config.toml
d_shared_expert = 192
shared_expert_gate = true
init_std_router = 0.0089
norm = "rmsnorm"
steps = 7895
Below are experts of layer 10 (counted from 0) of a mixture-of-experts language model. Rows are named router (the router's row for the expert), up (a neuron's input weights, with its number) and show model dimensions 160-319. Each number is 500 + 40 x the weight over its row's rms, rounded and kept within 0 to 999. Numbers have three digits each.
Before each expert's rows: "comes after" lists some tokens at least twice as common just before its tokens as in all text; "mostly gets" lists some tokens that are sent to it at least half of the time. This comes from a sample of Wikipedia text that the model never trained on. Tokens count by the router's weight.

# expert 42
comes after: " the", " in", " of", " at", " on", " to"
mostly gets: " Mount", " Mad", " Bur", " Western", " Jeff", " Northern"
router:453508524478546506487432457508540546383500433522502489489462458521574452479510475471543461448474456502447469517502447478534467497509540550471498560463517480458530463515546546537515480516433523478469548514548490510493555499511548396538528469478482500519445547472531563483558525516491502547486459529562545484502493476443524482491498481528440517478509407386511519535559462508535505466426524471520524537502500587474535538479511549534498528489533541509588586528510409441508464530489511
up0:442514518534495411505488498517594495494456484465527455527490521459512548557453510442452567493484475460545513604455524452484518518561492503538523495508447529399494494475461542461521540582455570465444530457556478468516543504525465481497572461488517579493534460482445498486484512554531490456609449492535508499452493513493489439499521489488496468465497494473534541512438498476525549445475564513534590518473488534580549501520506550507441547482465536498563549525482465504488518437441554
up1:536497469465403522421514549508491525507471518522496603485538515450557531528525467507481441529430511561586493551512508470515526554568525492481420405479471513477495456506520504485506438540543529478508510452467543462484503542537539482439476559533513572449460526480478554455560553572534484473474474555436496499449493520463511495476476503476448483508486514447526542485485544533450494517441526477482480452497451522447479451527502427534432455495470488530502443546498533506448578501507468
up2:344498519536526471471451542563506555484492488472515497501416441476554505473477469500437447484471475499423504454508447555530530512543495413493461487481522454505529555310583524486537437512471504514486498544543502481487556507478468481504447468530515520472453514543523518517568522515460610427489435565428500514493535490507534575533480537474565501481469499531496564476542519452521466512483495482518440496485486510438554509508378490510489477457556525505479542523508494484447529470417576
up3:479478495517546473527444496513487541487486492506470404510504486452495495464474491495517478442445490512487416465553489523527525458515497496493548526462505503505460573491556549564439479525511577456492477539390500465478525440463469489501482463458491494490446469506536517515499472536478511479508531597466462527511530523456456536556445481486525495502409524570501526521555540500527486499400524510451519470481470522548517510550568447541498467467469481481500537484471539494535508524467458
up4:463544498545497445463508514503470565516422493473502452561428485433548474477510500466502482468454576617450567504430407468484480501487508517552478443533521513520516547479487473527469573531459561475496369399524502522577518576538489482481460491493460512536513458579559439514514446426510510442433430451532528516471499524506548479530478502577474497481470486425550459491497471490536411501513525498465531500490560513484490507506525447546542500513534520552478484490456446503501521525569522
up5:447491504501505416480480511500494564582446518409514482521436442489340540423537522476538534559554460544538489545463459471462540501445527530484518512521513497464519529539422445538483481492497454461538505492484513453512480563533509506452513504550453494483503519507487512499499471462543506513420449437522532506461508515394552579550465511520518524482461535422458524446481500542547503568491486539511534468408531555463447481468457471457567480466457541500540531517529514428468447531527572
up6:462501514504466453512482533516568542502538463453543536556509584460561498498491532502471507509478459500519464548528433490456523485479502496488486495472471456469500502517486499540563470539509486504567480487513458493481512555466435508450497487532523488498492507533559553539511476547539502490540490496496493475497502494480448464505459439538454341458489447486536505464530504517515435516511533507540535528440501527511495516494494481508452552477461483483533535542512468485652503499488529
up7:508516442477483501516580516493529502420536447493467571487507480548462544533462524522477458488491487532481504498435557491461491492494516523490467518507473502551495477461436569427490439535501570508503492490503481538525475537531545541439505484520505523496513535512511532501465524578550442483549535502477421457499475481484482508474527471459428504522471522466529473513535446508424528501478489505425515537473540547435473425467531556478517516433553547492467449522432511518477501479520444
up8:522485465628424493490463511540484489477549503543509481511536527515473481491548534501485505503522448503489394533468525553531508486507481493515452591529512521513435554509496503485548480436482566499504641568497467509499508528550494463477501484493476540492482550471524472514583517551450497491500573471471416494487527569466542474560473425495522452482484507550570530506496548524459621435454556490491494495471509532539457528512526549501472541470444497437508491507543500480496537446456508
up9:522533559479565535513434502489475514555448513457543491503506479434556531516489502566530513583441525557516549496485438530467476496453496513544507439555496503476539447543429400546535463559504525421553495461481534446533521593488488522539530489570495439501497511470452447487557508442549564496455539533537521494485466599461444500529509475496464470433511497567436455481429442465513495522460475463508464474495494453432503520504528480548562554520481451503410460519538484535515456512522440
up10:415396473513572511527507511546540499428547515495536500498465499421456500477523476542509572531516496486508539496444510536511536542396517447453501532460462461546563442490512497490444524560478506436509571498522431539509480479477521440551488448481473486517507466569519467409580480508522443491514505497538481564480529430524511488518490542550499488501486464387419537546510519520517514552392527483454534529478555569500437556503459524491514498516548472510529538464465462491438545540439549
up11:534563493485500493432514480499501474494425517469527510517440488506485553527530427500500481439493577550446561552476546477435548539459486515509433466556521510479514488403536475498473434491561468570477527492517460524456498488641521548487507543459496498507444462514540530525468474512493553523458472468532512525538491495485517490529547561527466487470465549416537540492543446542549515553432521494483527512494561512464484508444537495507532540482477422535493532524552533472475523478533583
up12:458488461472532546533543554513490469492438455550487449489441452495493440446474459526471520574460495479549425531508489459565454491385467474429377537541413480497501517474515443564473522422467512481496528505522473553426499478508578483468531493569545534458484524528450485403481482511536496478465547490530524470440492481485442512508483526480511497501494432466421524516526484542514488433502458539536486494420487473546471466550481535494502522544566507539450548478501489507361535532463483
up13:499499544511519438492459484517479507472504470454488500548500495557566529494454501539515480495474479538460559551445443517443550537534496495467510403497513496536483514524555504508494539505545527503483538567494522499534501519509446523443519473477547589503484535512484530471507540513533586516529458598471489481493515521483444565499444499493522511478485484537593575498553570539417530534485442536490488440482517506552455473551531522494441514453467489524505537484482480535478458455482425
up14:441488489504494452512459506466474519526493504467511524519527540505492429505509497499473495442478529459485472463469535439428497519521506498442542481437549486490480509555535477545538487539482475516486420530454470482457531480456515458506434557532515384479494528515486507519569414536524494462501527540488561548515474461558483480572529478557531417491503522458559556536508465526478511510483583566522511518478505470498501489521447415571467558503476484568487557534452449479501505562494528
up15:535507495532558503454520483505503522496482522490516462443402524491619552456482493582511504540471488513527508488532470432506485536529522571506479558458515563516541496520545500512561465499512505480449505536504520517475529510509490505521503524525503554460548482533485516378549511519455510506539479544513570486486501559429556535502447460524594496470485440412490494470507545488526464529446524478527492442461540474434523480507515577502481531534491504530585518551540549496548455445482446
up16:512467489493514476514491488496497522518478534432501539488492490484604508496534533519509477514529508520479514420503500455484560519481527552474487450499615463499531488469467484516493566533538473506397449455508491448481478515464527500454432473532487529541467519507447479538497540478565570491485486539517474521515494557558323507590439450512504498504507558472461563531377493495498493529452493489447509482475619494444541526528533471455560518661475525386508528441573528508504468508499580
up17:437487540491564530498443524495495522421499523552525427568426481590439542492475500519544461497554501528541530539489494497521513515521481474483448479540509504555484494463467531489479534480437539544484484501501463463548492498505464465481509507524487491440518487501537480549382465494512556482467516443532459320455531486538453563503425476507503514501495529487488552485423461515548436483442474499560509482528545554475537464500498444457504524487468576529535454561460465525468415501501561
up18:456534552533487479493501360502491524478478460502560492501409513561505504540534485548504518459567501521470469400491506542462522468519504524497480499541554539503676542554458481480558491472472527468506485558492528542465565496497524544496546489524503472521523519522548468485533442476458515466460475495491422432526509567501567524512494477551638489495468501484507518494468532465413488447469564537477539463536541534455534516470492427479505569451499485482529574469472480494496500547529585
up19:459491493545407406525470524452499484443575514490487487553475480479501483514575547540463518512484514586457549500559487524458541477475500412482465454526458453443544488485546474542515492494523530530500546485518585553448485462545470538530536485511489538531481505500459464585483540506511568477522491489539548357381468559438506527539462530499529504495436529449569459485514451517548454574533553496477514467488481563498467493475491476758458548479516508487476527499509495509498481502506498
up20:485493535529480456425499541482584439515492530484550559515468491472547466535496492497502548489556465522455455549545481458469494504426452480522439589484537521479474521428550445482501503527484480507594490506508453495507550572513478492530450510404528478483497530536551447608560465508536568530554527502536463503477504466472479476528485499469357484444489418428495484528508490433494571512435426522473488495476539487504485543439493448531468483438525421575514539470491482498507520525536537
up21:466487526497428451555501535627472495449473448538585495501503493519470554427446567538493499543559489495528470529421495437508509523518501522541488529530466434482490498491509526529491503534457456547481529572536580549472484541515533464509488483529471446504478526589477475503498493496530499526458511533448443509527528497524493422503503478520538441533474475411532507570492473440455440560536523517474472477422453540464507541493507520491453534497492529451523491505459462495533510559503555
up22:477450572497534418426508495582563514440423539513495494521520514510467492512480507513528463448505473488416490433531473369492515468494498528446502464502519473493511429479509473523509544588503440550476430483525486514464604484450439502511510504484381481516515503560534518616535459494540511451460489528494499516484521476488450479499554460475516473562459553512488456306449484476472498545454475517535497530506449459522477527527479496494459502503491479511515519528534485495522482485477462
up23:473450576507499440555537530485491517495481522512485526486547520389576428465513479487505562438421382488453466494497493455488474493519487472488517547476508519497555530496549486551394465552479478494525530487543510500493549413491459489496463485474480427521464447579454470463553479540523466441504523543534512516517608455464579482554485538501468414515512537455494486541482516573499469557544542508544575477456493488539452610526478526523524509498530543474460510526520482496525492465499540
up24:517523512521489504494513491486486496490502492532476477542477558535509481471551568517499484510531537515533492494553466497473543491515476482660512467472492525521496500476476475521554465470489510520506539529514515494494468561518505563465568472458531551538547544620445480485476490510474506524479498475517520601466538466512472530521461503480541508529505480457484576503516543445517505413463452466509487482552528478490521477471482530431442406466455494482509470537490455516477486479454423
up25:508490430525483475459521539482508480477465490496532531451456446492499518536501519505507458533439548451488475470491483556511446519507490506510485474522485481513505561509533530509546486491451552515508513532494522502525536590533449535495470468472519467453518552475526505481466533414540464498454433467509491541512504471520531553566441504508534479503448475572454502514545539462464459522442470518442447482522414459471524516483528556484550475449483495526483531506519472483474556459451477
up26:510452493531509446393543469527471479496531461557496493560460450485497453541532515428523498541492554506477502450539495538431492531510466443547524545506496500454493455516464523461521440463493541442483492696489504517492478508552487504495497494549469476484554482502424512540477475482440486457543521485501506535455484490485455544545447507508464552519493485440504542460492497532527474548456497481506523522513506531484422553543470542525477577438475488555534535499485481499511511476532462
up27:523458479513443500525468556429519537490439447462553473545468542493360482493497491479464459477551536503543466496509520505478486579473507507455507513582437615506501504550505525497494517494512464518534491508486497530567530530537484482518491468614481432493552507487571551464313460388487524495482490396563454519513500481415488469505507527473546531511463489473485378489485504471455460468408530518464535523481440484454501525554503534503461484513486560498505491542528482513510565521526569

# expert 39
comes after: " |", "0", "4", "3", "1", "7"
mostly gets: "%", "|---|---|---|---|---|---|\n", "|---|---|---|\n", "″W", " |\n", "|---|---|---|---|---|\n"
router:501479483576501529529541505479485480547572495498540545447502481489504543439499523435430525486592513485467523443548503500467499484489468432499475474529542549531413483516476517545524512452466517453535446525520530479477507522587539523481496517538528490535506464532457438480573437493485437481507433521445575478467567454517449489469477508410497472523522450517497540533552465507443467426465482483458448417510528488533497509540505413543498501503505549517492502503518517489449596501511484
up0:492579458573429477506540532558487493412445542558588571524490583574511540513454518557448479503485457590606550544493459468512479502453536510459486468414517484604493506469484474480504497433594517490506468436494494471481512473498533493411507519484508525460542496461487514495485453480476468481625515493499506484507509518550453490489520521477544532456468544456493465503493465512504508496473499553491503464490539485494486550507449495477555552451450531514462558517486498564467483577466534
up1:495496457521523529518538472482478480475472471489530451532472521505482516540433544506456456498420445502550501519530490545432504461483433489450497530480517448468504509492533577429470509508519511426501491497570481479514491517532489494489469497456502483491537642517462499531477471478530485449481558408503512412373523498410495500527498547515508497535509558420484508521477566459540414459458425570483486492499520513528460509553442536510499487485432485512498505492529514539482564489465508
up2:522518463565575465558489502551463485517479467514531470513505465467499459512490491524438505452504539483571513492553421537514449453520458486442519537488523521556502487507536525466496672518485531464518571502521529465501545494547555504467524543448539492457390427487479501488485446447543507463482498463498467522428497486439490551532501531481497458472514504511460551511497512490538454523483467508414469513489478468517541515512624446489505530477500493568445489485501524591433507536448481
up3:548496515417521436532458487486521537514481507465457515491533494524598524507518485468515525515555472474498496469500404497460450543505505575522494534505420527541417503503472501468503560433482533486465472560465524509464532455528417476528474486473490475541511483528550503522507477610472474557452446500445553474468485505479474429479523390503503550475500441544527512460581514495570544538551494479493514497501501551463483535530553492479488499525459492538549472515419508430482487474508493
up4:548480550295463476531478508514502475552516516495514523537531511414460509487496490535456484573562549506520492475471336549440481471482472504503554499537543483494524506536475521480533493464474560484495501490449526463486555498515461493466517518491499502470523423519493487511535501488525463499484490496513548417513499512435525588454461474290536453495486538462472532551503521473525530486444475452494436499511495579485499503465521505496527519530491498485508480569502452504496515507467519
up5:467505524505538488543534537450530496499509465580475530526569474497479507479558566513470501526497444451475471517517512512443516473484503517535522500495519500488530505529526511492528468522450484482513500554516535503422484567445477481473504461453427505543551475506516508621463453461529508478494552475492513460497511565474491502476479626508552436496475490443469481538521509467460490430537472522527467456512506518480498478534556483505489498477496411442533487526562464478469566539464551
up6:468455530589533511412516496483471485478471492527485464538474512482479491465507512445493525558446507490570493557459555514467524462528442489523551474452556528461513475490488539507526386503460516492520501405553456571455487531431515524490528535479480507497564491485471478488466447520528537494506462517517441441456489532432492480512509609508507502535471480445502581503609508483513464524482483512690513495495504468540586531530431503552524516470429473508499499540499491466524543476435505
up7:468506532554457479532545531507450487511529496521524493497452536425529439461553495489477578498547527500490487472496514473370527495511466494565524494464517584494481465526465549482562477477526625481479466499536543525522529498469489489496538503475452472495563386500507502508527470513491441484496479460509515519488500481503459514451453516500530511485498520413522521488462510500479495429418454499525484517474467562529521492494569513493534518520595500518502487539500461522492613477475538
up8:526532541434519506498507491444564488500467451490464533525483534511547508499492495496477499459523473456481470479503489437536540510489451538459547530518536528484436535510512560500514452597485454486530478476529476558528489512543454509499489494731480505475536486526454517446473463470453470576515556534473483473478611515519534493539514491523495524500503475509498490473520507525513557497460472479500485447511470466469415474455506526516534544425505530438551493518431501429499499475521446
up9:532550509423433475417449519480530513474444451510510473512504486512491503518545558443442516512500563512576507512515492555481486462511450485486494493507539495528481466537545513506455466513466500499528479504498538482494595481523549486473477491512512483475596520518522456463535458499504446522520531447520506483453480515489490544490480491436509478494472468475447552467466463520539533488448500483494477454463520523518500486474498481538549560460514489532465502519501538465475494528540492
up10:513481495533461499437478522487485487478514510481486479509491482451532525495483462469373510529529510477514475487506481527437450440498457550457492567475474512525533528555503496467508464446537556507533504501535540501435542480531500550485461538472525512463423517478449537523522509474508554543513448528473479446473440491477487462490469538501475471429482466427471599489521512474524476477533515490503507535512526562519519496516398475553494560507468503483548474512441500504518510567569407
up11:500517518584521524513531487517468491477482455563522646535476561483577533497486571463456542516478470475460517474459512453470498467529459499413487514490515466503496519514542474493492492468538525456509484471577536559508565549387473517478464497442502484458532488540530492447454501472559564439465435440490501481407481467411435477535519539430500447522503520420514459524442560451546457515507523555510550477512428503510528488512431467577557465525440468493534514524450454528520528492448526
up12:503526514536496493470480511464513493480502493549524507507421511551515544453478486448552515316487517478478530520477537533495542427492434536458540505438542492442437499542486500520478488532520514510464478487515534478635546568522510544546525474546509472497445486488491447490492501509534424629481446485514506439466488491486488504516527482528518500491464469501489608527446495455535450523429515508474460478491436511525516492500454468571511523511462517509515514503502492496511505513470510
up13:516478472592493463477512512497520499457494422502519424511462503418484477432466514466426516600529517491491483540333560546477475520486445454548479542509487505532530495511499463458544450540516559509525514476502490540461495501536546459458513501524493486482567497509479473468467433524540555525508566528529505438445515565476484515475493558410513455528459480441529581504511473517502483508526500519537481537484483436499514546541475452503523576518456457617537452517520570497539528488454517
up14:443480406539447508540550483485488517543484562551558496490501521472491549448511494489477482497552540544456453511521527513447462551521456481505511533504466560540549426503497470540496500524656524490516411499477517494518478465496473510521531488427448453475521326506494573582513443478409490448548503564485503524465503509465553503458478519498471494462457471455320568529535503457487489472454437536530556529468502521552501509500477489511392541491522492562535478532440501429506558433484544
up15:428528474504469508537517494442554472473508420455465467553502519514518498527526528501502434561467561508507510419481483492531456555562479453489413448505371462518462477473496476489542482496481527539520527538532580497531477549431444509501538561497460523431494481460546526448473522561415539533486471510488500535465457488561484411468457470472538479493513506556503527501491493445533536538442568481479554553519400453509526498492478439490512510513476436523510518498542471490499451475503492
up16:589490502428491524510420546501533496460533570485438460489532482486526464490525462414487466463488597466493458484468570498472488490514470503507419460488475512487513522503532524531505506443543496548473577519518567586503495486425461516504461489487477461530420486414525598614554506548467486500542445539505541470467485601498516473475550518519527572495501541479496565469558487476525439514430563475500477464510507541433530538464499432492401518582552476518507516519577491502514485497542559
up17:532525526483504525537417505510540555527494500576480452476534472541505507483504394446496621475495531423499424433485517481475521598494461503532454542488436525490531538559533474533447561536503505504496552501455514543490552475489402468516478487485527453501469540402503531516543462475480449500516472545497563520500488523502526519458487456498453514551481520530476441488531486452529505466502525512459544418519552462472578474464468486525438524505503499465546478520525516501500471579511507
up18:459535515539471484500524560479469457510435515516521471514508512533456519528521548429501472473511547654561498498496494588507443523495485480420560526478574557527585499516477483544475532536459470488513439539499499502512513470516541499494554496438462464414510464494465470537545411424516443518498541408480505580446477483504492500499506484483493506515514476363539547504464513556506434449447483498478495485501567493547569530498479492520547532476505539517443540508543545493462573491503544
up19:494556527546407505498481484542521481484441487498506476535525460451493503474519563432433442490523545479502513494475564482474448442481476558444590531509571465503461508551508465475464499574551511468506474497492537535490563485501545533473542498491516472453575509499443495495470407516564494505496472451522494522492489495470459466435464484428495500497482504487551551465509489535548506528456464488415546498491530501514567542469404463561576530483480537490484526520456513481513464525489453
up20:499489482499502515558473447526507485471517509484523527554514568521487526454465507479526383489494476533530476523539478585492475535532484516481494572487518458536506501504477512522476437504479558478490485480521489453480502491516498500498485444500494555479483477548514474412511486492478458472463516487473516463415483459514467473530464510440489514530518488502444532469516514447498490586504565448528518516508469485475422546447437500523544537478570505464483594500462491486532463651440462
up21:504481468581397496475512498501496533482472433537563462486484524415489557417457548481457483488539552438501530475496576546503442436511486552475433530482508491606480466545544435545495475473514567513544514505482586564472546446522499533462530470456500501453550483452463497431459425453498452497558455518542557517522493491506502492465521473437523413475472456489500525501508434480571550539532537507454485479494440486511509552437439433506515548478499485543460539521396495531489482489499472
up22:489426287473499557471473520514531551527482476433431503530528519510538309521514478521506480517492473481500507497475460476426539500463486520521439499517473506538491448457504510469517469470473497497529472466468440514486487487488490532538578529531463534488459545516541508404522519577497462535517453557494518520537509482508546486507508451520519532446446505540481503460534473484520488438472450434445593501439426485574516476509533500457481481416502485517529472509443572489467488480486461
up23:484493440497534547512540523509465493479475456483490507522536566551558464463557532476474559423520441490534407510459464461444492490517443526492480502440518421466544494547479511515499464497503559456483509407556499562457536500465465543494532536472538465472465613526463478485501519514497448510503467475527495502575497490493520525515510540502497480500473472480514494597490452519509457440417541472546500464507498490525523470525524438505539532518470489485483503536503535508442551510466490
up24:474440497498481475482509528446500502487530553474501534509521528542510507465551468496407489503547544525463466532527551503425477484502440510590446500494463498512501442460505499515516373485512485585550504512491521492509493485528553454465457491402450480497523385499518552534496411504470500500509478473526470483449469479458429461552458584512511461492483477482479565520512529506477476507514494489595507568449457460503515551528502475500523570494490411549552502514466496424490525512498522
up25:456559474552429495493483541500512447479463516457536515492453515428499465430478466453481518552464548595498496444521492519487504482501445450544456500499516573532487474502418531530547469470471477508510503496475511480530533537498541511544563494438540468473482279504506484520542458454502436560516530518558508548559513484509473503498478524538542489482509459448513550514559528528482495452481485500511464524448539502527533561477513510510511538435497441539482478483549462523524540517469490
up26:529496498514417487475565648553527516548474500522498431478481488560451552462513530540492492570507496545537547450325563481457489518486465497577497506442481484512500493522474459490537477495493541515505487510514514638453439511482501468469488500469540599550545527475500515502458441491449476510542521509516526491467472503466497582439440489486442527530454517523464540528482473463525452435523440489533500479520565505477468547539480507510445451458479451527553511533489425541482548442490480
up27:486550416568510495599452309512499515484478448482467521523507470505535531477473545476448507466508551530494516493571567499454528515495509506501473462468469500530488593572562427505512505481515566465489542496485561567479535514525521432486477504489556528522486501506476481481487545526480506457459533475466568577509517472485480509538494520436462454487518516488449521508467492505591545558474521517510520492460426516545464489498490524527537523505481501509488525485454481490514480513515507

# expert 15
comes after: " |", " the", "|", ":", " by", " |\n"
mostly gets: " pl", " Robert", " George", " Mr", " Mc", " William"
router:475498483509519539482456474451484531519519480526505439512501477529492448488499582441535497409534573490517481462527472500544403431517491494455508575496488533524504530561500454412482525422480454517488515505509540564486629495492476587515508525533499372469469474531490519460500438451480523558547462475467535480541525470556510457506555428513432520523515441416497497480531519501568539553557534506526465524464489454449463552476514511486529440480529448429466537510573422455530520500524477
up0:484503421583531545490484527494500518485484587497473498504523532480556448483455487517523480424544504501524531545500453543502587521423491503513490530502453529522441454524423543482531500490541537517528551473449573532540552510563547522484525572509528520431418520545480557497544439584514457476551522538381495492452526522544425489512445426485471566460468555576494575504516495562442478532474441440517504516487481548468523461508578468470491512520474497478474477486510490513566535507559452
up1:403471533523544505618504483489511560448452560514489426541492568500472469538516528469487455490480459468433544473503479527600471508508473460551500593554485486492554507475504467459562437540430496515533528470479512476492531498512452508521479502549571547494467479554452511509553502481558546538504471541478500474469525446463511559529534504447500476454476513512512547561493506507494459562436450494503482503424532529477444552506511488455561505439445501477463606528547518480462499488494467
up2:533441444518549541431459503544436462501452477506389526569515508490496510477489498479557434480478557480449442506450475509439446579484446536372521517487545471402551353477496494450479476531489437509498549445537508503454517464520471527558536538507431536486459511509526419493523454471515534511488484514560504548530506498489459476522521498489474544572490464414528418556487512464544474510520561463504485487489438540467477525539490499551510489515533550482459514480516521479486504490405567
up3:502489485481501481466478516566563434493552515478508494460537492456481570453466525520469488488533481454431500524536503453476544478534430501550473486524522472446470512552486522422494425564460495473507505540476485560490567478521526522460500456423466510512462501464513494581475486535504518523482499473509484505524492468491468487543518508444488479529438510485543466466525483485503458481492474523531529492514432510510495469480545506437445508535518518550437504477517547454487513557488554
up4:490525496479510520511455507541453549499522531582470557544552500495527485460512526472452502538567484528533562497444498531506482515477485551475500577492491565483429481537519408476546486495481486517521487569432515580461491479560527456465503490471466564499468481523465494481486483510523482516483464481438543481420508413539457564509472391500614492558464511532462487449554559509493599499531476533477491462485569538469450511487492548527557548544482464497469503515498557486525466454438558
up5:511453520506461435392534533510472465498502455442504444529444429474538548410500653506534501540531521474518457526535541444478435498443519559516507553484538506471492503493501478437471531542488536541542501438441354456528562493491504521493463485512468482488568534508567533505474492450522556503568480515509523502479462536469496555497513475437525508452414491460500600462461563522508593557446454514468422496515458527541522554506468475477549533479476418434490477506492456480546481467470536
up6:473466507497453497516483502505484496429542512507458474506509464496502465563525521520473544525446543536424526552441450470478519447500498466496518550387523523547472579520464434506533510456522546488444497598496536509535538480483574491533521494489541540411416504563493475513558543522561500524451505487458509535490551541522508471510518481494513485478511470484466474578484520459426593555527477497492458484469461552503509554482458464479561538525563474490423486466503478507474559551438529
up7:527420499493576522570505507544505512452561565490476439510539522441522479546509472507530564461476511471526462559534458493467491525454483494554498590432485515576529470480487491481545506478528508562446546477545538489503472508431450492538441471522545484491425466498455501465526516508546583534495511490496468508475501473549483492480541527482516538510468543458479506500491557481473440548474530561492491515480488545491581496476568504567541545498526391550469557534498522470477493445509492
up8:515478464511431475556480496566513486447506502543440487539563597522726347422523532465472498528551495507530459520505471542467534489443427508540461534521438485433459522467485543451541465522560499515536535529471480549510508387521480494478493499499538505519524508515560526472475442477457502553528524509502516534467467462488454470497486489475497509441462514498498530437472535516497440456502538553563500524480502528524468492449481493504517493511477499557491530525448508506478540529493486
up9:472493447477519540501464520514482584472443510536477466564516543500522504467511552493542419472548495476516513471467504566413510470560463507563475567508487548564438442504417442567493448578497486526540458504492541564493539459518495514496510571527504554436516538526545520494488431473520536533467457553468494535469529499522495468519461437484459529415489530529484580480553525535474519588461495491575477520562546509525517483481487477440497557475485481522514529509579499548467461525533505
up10:477415494531541467481458483456487466467530488558477457551491556474509472473496445465497552504559448416485427552493506500533502506431469448537477573497450530500451524473484409543580428503570526497494576495518506504483498515543484545517472445518497552546522508535429407490517518456537527505502456499496511474510580455509512562498561418480510523553436522470512498527572523533509535505431478530483555523476543507485531507521508536465568576415497450545495504522456498456526429492527525
up11:480458469509431511417485484503502488439537555500517461539481577493495518490461489477517541448575480488531494515517550458508573458427459444420434551528496435456509534497519447498457464444550551534551556495514505535473466535474514519492485517414554485553464477485514530511524494514502547501566531415491539444511517443485501504491563477508501494535427558504495515477466471505526489539493508542511513483469489504517527543472486535557498533481498488568491550573491526493532460526438472
up12:522458512505441488496487515491456520444437593482545464523436540487498437471387527437497453577508496461460485556455478558465489526469504539489521535470484498519530510512460514478471542543522563529465509459485496458616515463518536503480511486545515474508474495585511553459555497497476429459530530468451521547448494428493499505489546504492535579514485509452488527504497473491533534502504442570454545482530582475486477568513516478509572522485454509465512528584532425521518479509474530
up13:493526505544458473502521486512528472556468493556458503544586543445496434473537478483555456476504462490477471493533485515498578532605250529504509533559457428470424446494485490507581466606541518488488485560492502451429541563470567460472538590541490419502540470533578548506523455450574511494501501426511510506492446500490508512513516630481480495523461524509531506488571517395511458471447585486541489504496395508546511510478527494564520506525530466513485512497489492484543467522496502
up14:487503501491532437479453494461519506505504570528534499498544579442497448501518553549449520472543505485462450515528420545415504483530458509500536556509491512499544529492500497433490446509522506513503486474578514450429530478475482548479435498479548538579517486528471504490520449523481553518515445511422423503492528493419483497418475550479511537465495496503544529484500586493460499501456425565486546462479536527460472502395434496464559505437469466514474548523467507473444509463496485
up15:470490495556538466488519570433523471509497579522549519518530494459495482519482506491480571473480727471616529510514418492511498505540550472516459478441429507315486454480525534487479459470504518523527511464513508472491546468518470460649452512529489457490483470499513479495449537459492572517523493433461523482514440560500465500533435489525539444455479460445498532547497527462540544508457555452499457462489510580457521544521432493500560504491488528384469522507522496485508556473502531
up16:532540519511530508526484475440483563498505487461531513592466534493497472534529474483432533450384503562527482499495476495472574478480451460517482553555451552544480513483540459509478522480552482407490510493491545508550541517546500509427479518539522501492490495540432561349507543438517493495546487507510514507441539517471520537479478464464492453408478506570481515477499504573479527513467483487464520488511450493488511501483450563503567470482465449518454181524514524548495499489538503
up17:476458571490460384480540510500541451553515448458511463506393538558518487463465473468524469486489532555479524468521504443448528503505533554525445445561431533534452583505547488497468525509564559517463455519462586551504483492536504482423481506457566515500495568500518582515503446498528483463443557479418494496484495473402528462488415539481492477498486562508486549478486486530534508479522456529505533493497475518518485480508510512432488477459498508464434516497527507465468513475479488
up18:501510475498454471460515496522474511523462504384497469504531485452567495486475483508501502503529514529479470460485459494456546458436511543556501544515471542498429495542493509566493554436508520534521534493471482484486527417432491549486528544557545531427473485489480575465524516462560523565476456484396522546442490479496515462559449551430494472470451519548422544452506488506495486474475484484487540481572507488535519459519494504492487481485492513475471520304490506454493575508468505
up19:496432616500484513442462529445500397433458488485532527461488478514520488551469461465502519523441488573472460498536463506558544511441433464532455542442461510538491562468554480521493474488545521518494497498567506484478481564516532447486508523467438442433504356498544531553509429564726472486505489457478483498482474496500483453517527484501545551541483550468555484507516492488472553548514520526538524474484431495505534462496455508501518513547539479510486534514480477439464510524436474
up20:530480452506465471548498525560493560504482508532490509492560490462502542486464498499533483488505572512532471484535470527489603470508498525520551573488431515471517497528545549489509476532470507510474474470506504559462547429519462489458528489580502491480423454553471493549544492502468487545484490497483509504505534446484486489562466459462528514475464470518512523494444533608512512471502485483529514513489468548503476551464552479501474511523487541497517536519510523495464534564493491
up21:526465500486451529525504524727450466515459502481500525530492509477509486519494496474529522513537590473480508506550472475479467554520470440456477459463459571487570434489459494525470511518455516545465510444492419498606493460508448474492521481520477562444504412511501451500420487513459466509518480516522503486467422571554533524497548507451524443491507516532499488526415452525488485456566532485463488486404471450502514490547544493496428508525452502444480441528512523452504576476454532
up22:458458485567467473530460525510567459444444535480541483485477574483534536464462506504517498467538510507524466474593510496474477418484464533523428529409503521568478493509497477454508498496499489510423436416455537501507551501442478473527464476480529349521515495501491504686483388528477564477574514479438467490514508586459419567499530435469546521520456490457541484447459508502503495522492504499555484532513459548446515531461447456484519532565488460501511585490539458499509543561501517
up23:474501482600492481533535511514544459468433546503481441519522564487457499516459540473562470478520484491461445522541506525491522480485550494419498591480442550483435551568536450484502537526570534450527454463446529571525517535526494496415451512433467460498513503569566474517468459467452464440577533527549472498508518482497511497527532531412495481499464536496504482457493554451536485529512498589436466481489471580557450536426461461505583496439498349485495475524531485498490524534501526
up24:494494527504468525470512524549498536443468578551513508483460566433463487530489570669496517487441483530430513479428437496455476518541485509424476500550497536512450515471542464491481511517495476532508455507492538489468514472515549771460502488503499508486462462528516477527511464494537488462457482461463510443475472520518408496558456485508527473520463515434468450501479545513450539552513512465501458460492442517494509448466521469508519492461517561440470543491454489547468449516538532
up25:488508476491504517405516503516452554506478539489531571523500465447585577469450533559468514519504450513500525502478459560451448465507514511499495518503482530420502534555540452505415449482475458550446408499486483465503506563409495482503511485525480534519524520485505548475476460501529557501533473503521479482546502449513481530519453466533507521456460474505432468473560544563550566515455557518489477485517494479457439371570496415534487529438478457440460502525524480498461528531508525
up26:490487548485526500474505559502472553508525510459472500521502523454550471554333539438547534507518545550660550514469515510496489489472472486494491474543435488484451530440510555497437538519587521510494497477532520557522459512549511502443488491520550482495503479514460515521491492507462531565466466454455502545496503576527456505503504447483454420370473493488426482419452517433510514487513604528428518543449492520480513479413481537491478460541486533422470482484447526534481542501529506
up27:482458431458548480498500511534497483501539521438509471482516464487467553462498501485442562469469496539520533512485490493476524495558481531466547546536436488476445509567519481559521523551469535452502473469479508465463573468448504525485545513533535483472505452490534544471471442556530486522461471475431515496487483523532508479524492488503555392509495488507510570425466522525441577552452518506531428483518504560455469527465486503491553518454485503505275490527508500518481565478456541